Weights of a small mixture-of-experts language model, trained from scratch on English Wikipedia.
Size: 14 layers, width 384, 76.5M parameters.
Experts: 64 experts in each of 13 layers, 64 SwiGLU neurons an expert, 2 picks a token.
Below are experts of layer 3 (counted from 0) of a mixture-of-experts language model. Rows are named down (a neuron's output weights, with its number) and show model dimensions 128-191. Each number is 500 + 25 x the weight over its row's rms, rounded and kept within 0 to 999. Numbers have three digits each.
Before each expert's rows: "raises" lists some tokens whose logits its average output raises strongly, later layers aside. This comes from a sample of Wikipedia text that the model never trained on.

# expert 48
raises: "\n\n", " However", " Its", " It", " Following", " They"
down0:482510457464498488490516473527462539504462487455517532511504479511505526470468534511498468505516458502529531511488529497501518485485503510480466507513535497472483541454493497513509523487479526
down1:510474537482440483510483526525510514550495461472487526558516470487501503486516487487534494492464545525484511481476528545494478455507537480502489506479529482478504450518504498483504471520480520
down2:494492455501431515468520475534496471505512498468478471490483531545488501496534496485504495507456521534548468443484509494514529488495505512484518510514513506507506530452517487457492503501558448
down3:482486530473487482515465479471513485465467483473509459522475452476452504522520509491549553503517465535463502461525531488487482490539480540490535507514538475550467463488507452522547505525475479
down4:512458505487486500513503504468468492479494465483461443497471530477481495501483494488472476502505512477551509521546512506486490515477500519557506515554504474524531482462487535511517472532494524
down5:514527492504483476480558521470511516493458499481503494514491509479528487466509473521522506514498501475456502522531538546467528526516462533532463515446513502511507516471466550527525508476545506
down6:521549532526489544482501508498492477518478509479490545466500544482442480523488508512517514529491479504458503546498542493537503491500515490480478540488496491448493529525488469474496495528517518
down7:550509454480521473507505519516512500523507534548487481521494486504539514492550472514474480469482501540497522514490509479500514566497482474528467453493495492530471466448546515511477498546495527
down8:507486472491542471437517532474494500543506478472528514514520485504493490476527470495504424526539537492507485469498493510478452461469476478519479505558499546486494504502563533524534488489476519
down9:495492503547468499517498460458497504554511473501522477504543476504505563496508512508485497467488521498498502480492536477504510491526522499488484489449489525470510498475481520480500531559456536
down10:475485488507512496494485525508484475527476506468456469538478515486486491482475529500445558486548469508490473507470470504507487520506530534478512505476489471514485545481505494525508498478540481

# expert 31
raises: "not", "ci", "form", "died", "present", "later"
down0:513451516504473486501493538481489477536510488475496491510502522531484490492462537475498522491510510474499500461511476499495485493492481489462500549485510514516472478473454527504518468558469492
down1:551503511510540503534526509492517462465492509452493510477484511500486473518485505479460523503492453515496487505505531492487476529518492456451477523493456508499501479513528457524525484508480504
down2:531542490504490537510464506470488516490448528472549516570499510482495526523493522498460512463504518511496456490518493483488474488464521542452494528483501506480512472475498502491453498501508546
down3:441495494509505495470489523499511477471528522465519485467544528518522495527534500523495472480484490519495486556501475498476487490525448490498498475502553496493522504468492521465476526484501497
down4:527490499512472497475495472536474496502526511489499505516506469517514505516513496532531523505503522508518526477470487484456468546511493485492512518503474470481479442505499445466468494536496484
down5:486500510491495502482505464530507504508511495514548465469521512520489533467517533496506526473504528467507537491518479551454502545478496498535477465475462480509480495473477484488479477511523492
down6:496448491474478480561474449542519538532497529460537525525540471541506543488519507476480496478553493489503497490512473482463530469452487546499495547538502487526524551482461440495499512520493540
down7:499469474526501561521518509536513474536513439518507450496495538446530542506480496480486540455509520533535456472471431488509510498525535506573542506496509510487464517493504465478505524480509507
down8:472529528511502494470525459498511519537487504513481497508507514505449487516509483507461502492524512486509515509513471507487492491506466464518494546485502469513478487505528480523495481528492521
down9:508498488469505497479520472525455558481491525477483532523478508479545508482521513496544499493468449506495508500479489536543463492505465491546514492495469529534428513530518541531509439493503499
down10:516539473537466469520485540509480517486478514500420485497482487530501496489550504475498561468487508479480525495506481466505503498508464504514523491514511487465460540456571489506469485514503516

# expert 34
raises: " in", " and", " of", ",", " at", " from"
down0:503549470478501498486554531506477498515509534494500496536468473463491508527522466550485506539480488513478493477504493515454496480510518475512545495498514447521453536543503529533512481479503502
down1:544472509517500482506477498555500488538514493410475519477510472460485471517494453516533530499498578505488515487469493503525528482547543536477430455514502479574481548480502478500449495509490457
down2:482521499525499506537465484497496545518542485511541469508522533531501500515520500470511487466487481534483445496538528487450502485535561503509444476524472480475525483454473466512489536530517503
down3:484451507510493511489535535490492509537488513543523525495539541483528481511537511502516500523536489491415484452488508481480487509508507504487494523500515475470495538488526480472503541532540525
down4:522487526505460529505465503506567496479510509523476464487493474519479501507500512463528508514473472485480482516523508463523505497489531446458501475507555521501517458500506501473507515516518512
down5:532493479531504481497494506502528486501518433508527480490522499517516525470492494519492528512455550536489476509481522475482506494527487494541519526512511475482506495508475503495541490505527465
down6:519503519460506516520514466506441517421479526431476505484520531515513485523517534505529516551510507525499512441506511508518503518495467525477508548506506456533449501484489474520486515489466514
down7:540491505476522520500487543490476497529492507507536489489468507488511513492517487466509559490466526506508440506500509482470502501500474470520491469517546501530449515474489466529482522539512510
down8:458513455473489529500515524488480470545555492473525480512541503515510461481524479508543445507527510513474518499532508512477472442511472466511481492491538509493520454555515496502488522499489469
down9:518530537511468480510521468519474509488493510482514520494472500507536519524518564517511442476548490502471462485490507488490496519501503502570454509512522545494503495504463512501512481476488514
down10:532496498484506479481541488481515510507471535479511512453529515507510511523485481541474465503514481530474471477492511526522533508459529504501487497492468484477545494503514508461482483484539504

# expert 3
raises: "oya", "ken", "w", "ek", "ko", "iti"
down0:477466435497512460520502495469515492494533510449525515507499505496495467492498486509473447543481501494496469500490532478491482480518501528472505490505513511537447478530502490533485502521473460
down1:519528481524508524499507509536487450532549484522560475502512493537501503506505487484498487483449527525511494486492472497529520531548445498465501472492517513528504461522491511480514497451445543
down2:483530495514504501494457527465465550515516526464514477534447508467487543491526535539455472529499485549498445508504472483475492533529481489531458524468495494505515518493483520506539516552484544
down3:466495497499559479515457496503510495498451478508528525511512452479540508484479438526484527440513471526506505493515512464469533526466499544491479450511487519455499479512489465519554512489483512
down4:508510482487487507520492507525482498470490520464534445488502526493468456468482502506465508529477537515514532491464494506502490462518524535526483502526530528516520486473529506501511518475520484
down5:475479475489485482526540504468541508521516500518536508553465501523493482488513472485492489434495501474478527505472504484526523490505509496515495504530503454474493460547459516438494509523506463
down6:505518499525493509506515503503487515518511530487471491499446463489503547491520539443504505505553505506485492487515493478492500524442461488519473506451510538532504476496491499513504471527489494
down7:501458489474464541497482544529491497446483471527523480494488504509519467483506495465526527513535488547562517475498464511486464518517524498503496469506497499490513509490494456528505533539533557
down8:480521523476520503495467483561505497504506517499490460554478525505481499478480533477507462477490527512472493514532494527521505489512538490470471498490481527516479477507505494490499509479512485
down9:522559459489463491491440497517506501507511510495514516561503553522473509498503493517500474537515488480505490475443509479495514559464476453514494505492494479524494502536499462525490510477513504
down10:495516490560531535485504507501512472504520485525475508472514528494488467493449475500482504502488512521559468465508491462480522536534495503530514498490477516499508501478499527523483500512514515

# expert 36
raises: " the", " a", " all", " both", " his", " those"
down0:479465489497549539572498491510492467489474476513517477459513493506491520582508492493493493517506500457467506476486486455473506503470491501536505502501484480493490448506518506485493455465495491
down1:541542491498542530511458459463484525543544512497549497534515528510483538518518494495482506519519486503491503446505481584484525509523481496518535514535468543498470513476461527504443524516471537
down2:486455488465476481505502498496498525515480502481498478531522511447486519521541522501479522496485453530512463511470449474511478492490492522539485487534520461478508452533475478558513510506509492
down3:515493489491516501494510484506491465511512498490489504526525477537544480505491501431497500469508527525484535482537469499512483463505499469526505533504480508527506469450492521435550496523471474
down4:516480494515536475524486577487539491482507511544508476488538526490473491489477459467513516473459505516518487503508467553473508544549525530503510501467528473540480518487497503535546472455452494
down5:496488489525487512465498498486468511452543499529472470518430498514528488476503499512487483467474497473502497526501504520459482473491478516497508483517527469478519507540520517479459481508506473
down6:485523534470454501494529530487513517525481525481468499512491512500525480473504520506522518488507484501487496558547523481533505534523507507473499455470468503470525526455467494516442531511514522
down7:535511521500502570511510542484491540506489525456507473504509508579488503493499503537532476497520526499467508481510486540536491473515489508451506520522537482550458502497508524467508495547463482
down8:531485515464488477496563519518493511489504503509494496484487514461472470551476511454529476502497510489471493555491506509482548525471519503497472478534519492454483503496503472523491527470513523
down9:516505520475516521474515478491552525507508537518524509508512495530478490501506523521520469532479494502452506526460469461517513535480517461513475512550522510491515535512484464514500483499499510
down10:485512518513522505475510439442544550466512507557519471467526520491498458491527479511472542504535503484492485494490496516496462478489487484479493528538460518562480522511495510500513499539500503

# expert 11
raises: "=", "The", "During", "In", "Some", "Following"
down0:511540476476469514488433480502517515498467516484503504487502476485518484513485506480504487504516528522507523494499516499493481482537473519457466497457525460544503530494471479473502529502474534
down1:531521467501485470502473497532475482488513515523520522537501535524507466495509467524465485522489500518501524485510490525472474540507503483508505492479463503509543518499493542498488449478497494
down2:524517468496528498512539524495505521508475499497482495496494490503547525491495521484526432497507494535540511519508443474518524511515472524500499516502500505534503509515516499527529499547514474
down3:540508521523473501517495461511483459490519491532516457522454510497507529452565463474497510485474523503505474511512470492498536464476486483516541481495498497524496472496525523527495501465513509
down4:547505464475488514502508455516490522481533519492547523486525527504552524487565524526496537539498474545506517519465518521525446505460490502477523483514514500465509525492491542510470465487482556
down5:484478488507504492516511490474475491518556499486513445500463500473534489540510486513501517488518460538509519489531492511529489525490494444510500501530474540506476465519455467477485507464493495
down6:497487521501453475534492469470521486504477541506500480468547493509513454497468531493508530496531483509523452470489514517501485516488492513503457489493496488530493459505527452520474472487549464
down7:494494528549514491507492513504518519526528512514507449480484509511485502518502520488527535516496496473488489541499527526476504478545491492504490518496535499495467484494473511499543522487479482
down8:529480529515499492451508499515500484525530504498503507512485519486468506478481486492514492478496509464470493494459513531503481518546526449528500504489489516498499489523525494575543507512503487
down9:498505496484513464494497471486486522472462504528505439542548499514476485551507519515564503518485475484470504534484511526463530490520506507517516487513473527448486514508515508487480566500466490
down10:510498498477531484487488542521475517499484524504533530531444483510539467490487510505493528498502471515517500425495503504530511449500503497473522461499496527472469473490523492492516482537454499

# expert 55
raises: "ck", "urs", "g", "ur", "tt", "ux"
down2:488511485533531500497480503512501524514501491497517517507455524442498494484489503485504487496515532537473534486540484469485513534475485491517498482456478525483486482503487513467478533535515437
down3:511505506482535477510514487512516536533510502510531470455515468516471582493522536481522495444539541490524488527506503466533553507523498518480475545509484495524520544505527513496508436509478464
down4:472488530475562512480477507499491474495515515484500529468437456521522532506486490515524488486495492504467475509483499495512518471530545467513536523482480493493504522513468491472499514474496509
down5:516510491496449464463461509488515532478455510518528507481516461479526494493523510493519508492463400490535493508503535515510511540506521448477522461480518496461476474488480489508501493466491468
down6:508469479500486504494479489514497538539461473501480507494531475510505483484496496485449500464496537484505494532488489463470497468509514467522489539475494505448485519474457508494527504478469512
down7:495465523470506463517510546499482492487490503501444503511463538509479530483483484525548496510498529491530511487474504531506493509460492528502490482468503473471491498527497501494545504486493519
down8:521448543516524493505497475483503500509495495509515554521484500476479473481535513495514513494502477465459512461528509509502498488549485468490506493480495454516546467488524502489515481498481492
down9:470531493520527496508495495507473537520478490461498507507506512476517504495470502565503525487477507516531509547506475492489504509440448487480509503485525497468475513518477566525442502542525488
down10:459494536485473511493509479528516498537518502549495465505441501509504539459537531481471511477527520514487505474511512546547493494515517528469500570530501492490520497510503519507489486500494519
down11:565490482517490497486506481493538536530473516541511503473513481509504486488502487464493494510473530515489500486512467502517490520501512555467490462548469475547453462477487513539519531492516442
down12:493533474522503485499514502454512491524511509499525476547501484489508473530460531549506532467490494514487494535529470538469541562536492528512468509447501489523495504498502479476489506511553509

# expert 32
raises: "hip", " and", " are", "on", " will", " of"
down0:467462513438520492494527530513547509522533452510453509526517509462500481532484502493492543483473520484500493497484520449504511482516450479522503490478522508500534531525503477461501528499490497
down1:500510482469500516520525515515484497477537469472537488551469478534527464542484520523519453528502483471453473474464448484494501491534554507541441480526507515498501514502497519495529480498444486
down2:503491498494508529508480509506538542532511468539473495498516498468486513500506468492480520521521521485457488467518492485463464489487500496478532504485525523480445474492478481523492504518495473
down3:497457485508557505476483519560476486522545489514504525487515509462461523503499499515490511524508523510523471509445487512478487502521480559508466525482511510495468447562509499507478457522516463
down4:514531514518485530496574501488484503532497494543442485513475525481510487512499491501551515492456494530495473503476514515482476504456483516504499498516519489429472495492492495487502468480492523
down5:505509492471525523493510524508484509507495485459495498496519561470497521505453524524476520485459533465509482483517522504486484512471536527478499480455454517514531513503490486474507478491485506
down6:489456510480515480455454492448457562483551498472544534524489481532473502541513491498506528507532473499517511520476495508503539472477514489496477522507485501474480494537474496478505498546465475
down7:506461504484528483533544459473520507480516475520500494557486472542490480443494479443509501497479484479513507495464513516529512527485582522456487475493433503495500476500497460484526493541523476
down8:494528542489503505522520455489494513478532511489493492501547510535486461460497528428507494499477465478451486520502510519460471487511459552474486526467533462471538522464501502500477482457516473
down9:475470492520440507530465505508500535508508516463507483495476508526480555523524489518528516488525508504534465513499481530541511518508516474509482486510521480493530524518520507479494482517467516
down10:510477510495465472464502547493501498545502548467514516457529519493502523492485456510500494529538496553526474491530478486496498494538507517491513487508490498547481485544487500479509513441543535

# expert 9
raises: "ha", "æ", "á", "ée", "é", "hi"
down2:511455511531476555475507529524460508505460530460512488515497465490532539491511508537517496518523509483456543525470543485485449483475530471479532535519516513487505510545511502540538535504489493
down3:520466480526469491518508493515481459495506485469488514524517513502495516452478522531483510522472483487516514516553485486485521507480487536508524485526507448535509504478471481478488492543502480
down4:522500487504506510504500482522485547473520508522491525522507519463545476451479527488500505481488500474493489488492466517517484513529509498530523543505518549526552485484523528468500478480487489
down5:491504529502482511500469503502539461497504497453533510517451518536492529530498488490489519528489476499491539516468522491495542503505488478414462485510493556518505510489482487547509523464508494
down6:518506506522517534482501488461507466481463531548517512459524517508482513451493460492482524495549492484496508496455502487467567500524503515507485494575491449484540505480509519487547504453522502
down7:469512483483500478476510481540506472478491468535469470503493484454504488446529518492484489488481451491484453470492465468520548506499476430512467491503515501536507511460502512480502484474548488
down8:513505501461482483517531532497479530483476489462534527460527472516469466529447470500537505531480495462540518460497564501473547481500488532456529499517504501504519505506483492535506512529465491
down9:502453521514452524522500504527524493492481472501510502491480489522519493476472521490521481482477522508529499472522480450493452520465466499462487519499514433491525433517492466481476541495533463
down10:455470491508503528473482544485529455499538513494503516462510488490505504536537504483489510468519465555511488474488519471541526505530526491522500482523504476526539521504514478524468508473521500
down11:476516516466511457507495489535498479511577508511490514519513454492497529475495498544508519509488482455552496478494504539481505485539445513478481550485482510518485500500470500514494509542497505
down12:512494494516511461498550525497541483507509504467507491490485516514467461512510533498519475493501487474478465486507486474505528542479522525467541525540503455486502482512513470551491518506467520

# expert 25
raises: " is", " (", " was", " which"
down5:534468495535541512520503468502503499463473508480494500497548481433499492514545524461512514536528522486485517518523449512471457499477460512531546500488529523495494475502513505505528487508487466
down6:533513520517489498488548495506485539469520541473507520504474510492486502493442499472521507491473527470509526521496529500522548477484496500491455521528472500503531467484524556521473503464526531
down7:529494484510492487530502463485467482475510472514467496525540487524539499519512538490518504507502505473526469473528472487515512484475483506463499483478485507478489500508510515460449525542491537
down8:515507465503513516478485490503522473483493490491508506528484543487485520507470513477511517557511551504487480507480582531504509485518491497528453527528524544535511521480535514523529517528507479
down9:513478493486506525545493488511530476528504491500484505518541521518432513479493480506515502499472507450520468508484534448526543508431551491516471492478503437490506504485494502484492520543505481
down10:466481525518509498531502514550502483506520480522510484533498524471534457497464454434499505510507523490481498502507459508478519509506502503527476512508521475533464510516474511497523518473480464
down11:491518512505481571521528525498557521476499509532501493461497485506488489481496519486495502554469529466526512510467464513467485538477528521489509496522504461538493496528478513517483446469489508
down12:550550516529475506469567532518537535544465530529547433510457484524495516531503482476497481507491496509491507525526515500534554503491493532506490522465465536513529507481462492494512509488476501
down13:522488534518463549494488503476535479453478511485518480549449519452493470503497520455503517502488524532487514493537453497550468506462532444458538542521480468524512489539519486492508487535500521
down14:497558495498551481503509508481551477559502555485496478483468493470495536465530472508467510513474487501540564476507539489501528497482469491484503507500491483513501511493528502508501528473477498
down15:492529491533495491505482502431562475448491564518510458531483465483514517502534487496497464499494483501520506516512506534526464484447516450525510578463527513529478477526552498531455504476488522

# expert 14
raises: " the", " a", " this", "iti", " various", " an"
down0:524504522464524539466454506518472463516478451511522507499507517497491445540518520484489474492498506534505508488507474499485488526514494481507500506488521507554497474526506518480534528494463514
down1:519539505493505547463509513493537480488466456523520479540516481488497521527519477502548526512514572501496510499527532472469521479509501511490517502527453477487487495516527486522513520519516506
down2:466534520504514503479458476536488543531479531512560488483436495521475500528491514449487474518480491505516482466493478512514495490485539506477480482494457530561491494475536442442522480505520496
down3:535511516496496466498468522532528453473520538520521454498430542507471490490488498474487506503471454510552507531491488490519493520484471483457503480514494511498511531486551527487496497537496513
down4:520465495501502505500468461463502504473471532512544493528530509524488442503516483443480498452530514539495526502496538539495496535507552457506548474544510561531539501435530484505482523474512484
down5:501468457494514506462524544468479516484494519503502539505478527516521488472544509499503475545477480482523515517532557508476512534480455484518531522499531469472468464496528512493466514506460513
down6:495491503454498515499500496488462506519490449519534482501476523502479493539495503519476533501531484493540523509512518524501494460525501481502489473524482458505498525494517476491515490524477478
down7:540481477496478473540541530528444508467477523520470519489517563501489459504462544524496493487477491463524514485519461504451493518517467492530496518478511544495496497494470461511513500459484495
down8:519515489508545538521496497520503518487415521498508472498524508511493520509521556474492502498475521519540437502472516515490506528492484437492454521490546500536523486473419507477525479511507469
down9:489500497515524497486525520467480530518516476504491493530515521461483510494539470532484493499505477549513467544485470501476490502482462473448485495490488493484526527489544473465500451477536486
down10:502521507501521486480540470479514504511507524521530473517484495481539461536500490489505465478536493499440489468478473398512513463528496527458522501542472524466488466497502492537487498472511487

# expert 8
raises: "able", "ed", "ability", "a", "ies", "ably"
down0:556467506521488492538531517505557508516511473480502511534508480537476504483547469473507518502485574459533495485496474481544519492512560502485517520473508530466489537496492497503480478553490512
down1:476523513532473489507529554463526498550459461501496487503487532517471508531490505514464479481467546492434505514497502559477488516477486503471499499470522514471504486528493493531500529497547510
down2:485480511494546492509472518487511507511522514542493529415509547491476511492501489505526498487485497521519521516513516533508478534515503531521503477511495507544464509478475466444470502466470485
down3:503508490483543506492493540471503493510486495457513473484524534486486516488514507534510516503505519488506481466487502514478465475539486503481490492535495473501507505470512455484525542454470531
down4:506542521518527483527469518532477496491508460500488536540478517498491537496521474537490559503461516492504477503517488506475482470546530457512518525508514513511528481477506490490486480470529539
down5:500472501449562492467514497509522522461469542499514493507519505491536492510492517505499497501470526497503480505512515491491497478520486492520489498516524515478554531513487511447503529493486472
down6:487462478491485529510437455486520485442505532477528487497480508485501540477528476519537491476477482506464480540507529484479502497470470528533498553486513523515525528505530554518511527477478501
down7:505500528527473499494518502493485478495508508494524528487450513443504465495536508510536512512453479494481441477475521530493492501460528479519519517461529460484510536501473500494481530457507519
down8:497508507523506491521512476473538510507477552474523467512479487519503511519484490510528537484455530564494490511507518455521486518450499504463507485496486512475510583437524557496517490514469501
down9:501483522494506466511522489486501503489474499465479501497553474535502526496512506521506544474500469472482516498507486506481480473484537521527532477492533470492520483483505531467462480520449495
down10:482477505521506510512499496515479478485506486513514460507536495496510516469551499485518521505468472474524478526499533434517544488462501500483460505465512539445503477505516504509517517480483499

# expert 7
raises: "-", ".", ",", " |", " &", ";"
down0:520455466521478508508492462554471508514544525513473503535539488446514536528486480504455499524500508451487472464498479507523519516511506480507495504523496483495490447517506455521509540497522567
down1:519476487511477543497553551498536530464520450512486478490488512540493488498506494476491527515484482446465504471470460503493501512497521484487478521519500473510495496506479501505502505512545504
down2:520505528477463484499524511515519559468488504511508496516524486508522523489498544513516473475498508483516513464508523522495512492490528458502438481488508481491497509459549559542499520465535495
down3:530450529465485507483505496516496531480489533517507497526496531482453483481509502495495571537470524486497495532503500493490538510499523525489521500474575474494472519491574496520461518461535497
down4:463497477511519478533496522469497511455517488491466501479519529440509526529522468460543504494476517490483479509501475486539513489506528462524510505493524473503550527531524473517536502484487485
down5:464493488484497483457537498538477483518505459524494496511513448498510517515480519456501501483483507516557502501547468517516503508479465503470495472532483502503516496524473472485457482528517570
down6:485532491465503527514510455481500522477514488520490471506540531462452518490513460484497540485482551504455479566489475519519545488510521489515485460469503495516471545501540524529471484515492488
down7:503489500467454484533490531484488520497523525506480535485499508492485499564478494512526482528493512486511468489460501498496508505527460477501545535516490481496459535561505437476469530505474549
down8:490467478530518527478497504536454479475508549515513521449471480456487531578517530495517501464529479506510512480505531470473487488492505484544542499497481520519453507507483513501462535469530514
down9:541521488507514448505523488466543563489506457494513510514512462453469467513515485515501523473496527499500469535532477544508501492528489462496506520534490523523473502484543515500449521484503548
down10:542496564470478504523483467496525503511487464508481523473476470490469570510457479473517453508503534503481470487471521450529523513470516497488496513477493521479521530461483499487483517522511484

# expert 33
raises: "The", "Ex", "Be", "Al", "I", "La"
down0:516457489554471536474495471500441527513453491520489520523526484464498514444519485493515490489454517507521513506508559513540527470471496446503481509488486543505505496506531483478527510507501560
down1:475529466534522485469504494498490519487536541527472531472484483551548442442480502491518491486455545500482496539483519487487489533485515494502470461466506480532474490519486503483495500426479484
down2:486529446470460489507500474519459480508472489491489528492512499489500464517471534510478491509521492449503504506482496495481507501493512511509492486474531500480497480511503441506490490508542502
down3:499460495495476534482489516503533508483467512522516498525432522512488523458465474470487547501517517506495495520487449502521499528545526538462509599524468472538522501476572506495491502511513517
down4:538505488553471479479472501455484516461505500484511466484486464513507540522523492497533486530459483529464467497479480528518505504510493500467509518492511460492471532475535491499472509490492482
down5:521530507510506495508499517508517560490500467491464487491492501481507515469468502546510504514474515503536548530479487504497497472516516517533521524439445533511529491510515449484491477510483485
down6:494544498512495514457524515461517485471499484487507477512495510485533497495498482489490505531474523478501535544508509503465454505518519507506520445486498526503515486528496516502492533447477458
down7:501496538511451530481489447461509482537460471497533482543488491481487481492515512471502536490541484456534550489523502507487494476497492518554497546541488507495492445497499455528502529502523480
down8:496557498489445427519483513503514487494534487520460496488513498503551472494531513551458506488446434460518495471514482518497485515516492513466511489468487519483488490497463495487493487458490498
down9:522515499526442528493491500495524490501527491508515474522461478462527532537503509502533484503533538489525541516515490478474547522505507512486498512512478510506501536493517551490517485458513480
down10:520472522512490538470490527505523485466507470456472505506534492485515471548480523485477497483532508488490439508492522515511480496553481500475468498464530440463488480514495498518522505535565531

# expert 6
raises: "ic", "ics", "ical", "ous", "ary", "ically"
down0:478505509504478572512533483522513473515518506496471513459496495483491497514514512517501497470519461503511488453491460515485507490523496486530463507557487492512508505511489507504532472539485525
down1:522507501444481474549495534475504508532510474510482511501489517524529493524497481535484484495546525490469525494501481500531501485503457492462506519507514535508471499483483501484475453488536497
down2:478499497528475539472502471519521515524503494496475478518532514455493488534484507492526546514502501508467486532480487471475488520461504516483503510513503508494485483515478496493511489509503489
down3:528477525529514486531480475541492501477495490502504491532507484424518486458498516519484506502515521543500507500485524512519468514447557460490579485505532537483516475511497527512459494482479499
down4:458480529471516496526504537507505498510517513527503527532451463512502505503508483479500529522548482510492509517482461480484484459436522523490462476501540492494488500525483521487503458516491531
down5:550509499545527520498507476480448464526526510515482480520501504443438506501515491527521522478498500558540529460539451473484470468514527521497488506514505445514536526503554479519483514465455483
down6:453515535471458517467458483531523496506484522488530512481486461521470528461517519414509502509472523508475504528511531478510501505480505534476527527468545529483465491529452537476521525462538460
down7:530499495467504519500548483469547467514507463536457493486502498475479497512539503458510523497510456535442505533493519435526525502476477537477524494514499538487503533530483507512487469480446482
down8:510527464513507508501490496487476540460460500480517511532531542475511531548504482500502515520511492486519471526480496543432487470501526501512452496548497481511515474523478544505491529491486487
down9:481519501528512506518508462502505527557514514523512492480503493487510520528510514508540487497455491473522513521497528485488498472459500493528485505533526550492477498518494493530509508475476516
down10:522476545524474512481494555520482462484483512513467502514479516486517518508489477518523474518503519513496471505443516533523491490443538532532544521504525510519574514496455505542511501502532465

# expert 57
raises: "v", "ff", "ck", "va", "ll", "g"
down5:495515475445509500468459488443482517477487516494539517475501484502543466493530468479516519492532498511505548479510496508478495460482562495506508508493483537502456505487476520496487511490494500
down6:500487505541502505471530526509478514517484492503503476500453522481509517457511500452531450519492450555486472517482493498515535467473485536502462483530487511470545509497506502513501510497471540
down7:500484499468510481474531521525513522461482483526518516487490514536458504516562486447486509522512450548491528544503481518477499524509540464439497513519508519530476503486490500502523537525489477
down8:475461504487501491456520540492482510492458479446510518511458538493501467519530551494502509466527497482530515507467479463546465502457502517514479497533515479498458520520525482505517513537489495
down9:511551514509478513501496522462470541517538515492486520451533540486557483530443514510506496460532511475504485488444472520476490526465465493473487446495505498499489520482470521495483525532475506
down10:469497456501470453480510560494476512520531500502532506508512497546533487504494482481532502488533467479466483510509518500510499469493451509510512491489505513493497490525479488514502526536539517
down11:541501521547467463533495470454545486496485499504499503554520450513514493467481507506457506525477517511498484536461513510449507481519547442463535522524521470479533504479482505496521491545505499
down12:518481523470457500498521517537515513463465502496500496500535452522526463482498468456511513494525457458518476478495490497525534479562489474475544531453477501482504482479512511473432480526490502
down13:482502500505473544507494543500534492508502462500541503535508454473465518495513536459476465484512471465519504490494473507539473527457484521464499500482464497531541544533497487480552496479499549
down14:499500520438482488503482465487509530512511497488499462508520522500506499494472509516484521488491546467513514487517508519541523485482494475476516500531474475482516490495489464470494519445512525
down15:496511490540486532536555537547484476540508523533486486519495471520494505549523461474472522521508518486467485456505539488528525481506497516542519494481529472502510566511533552430488489500509523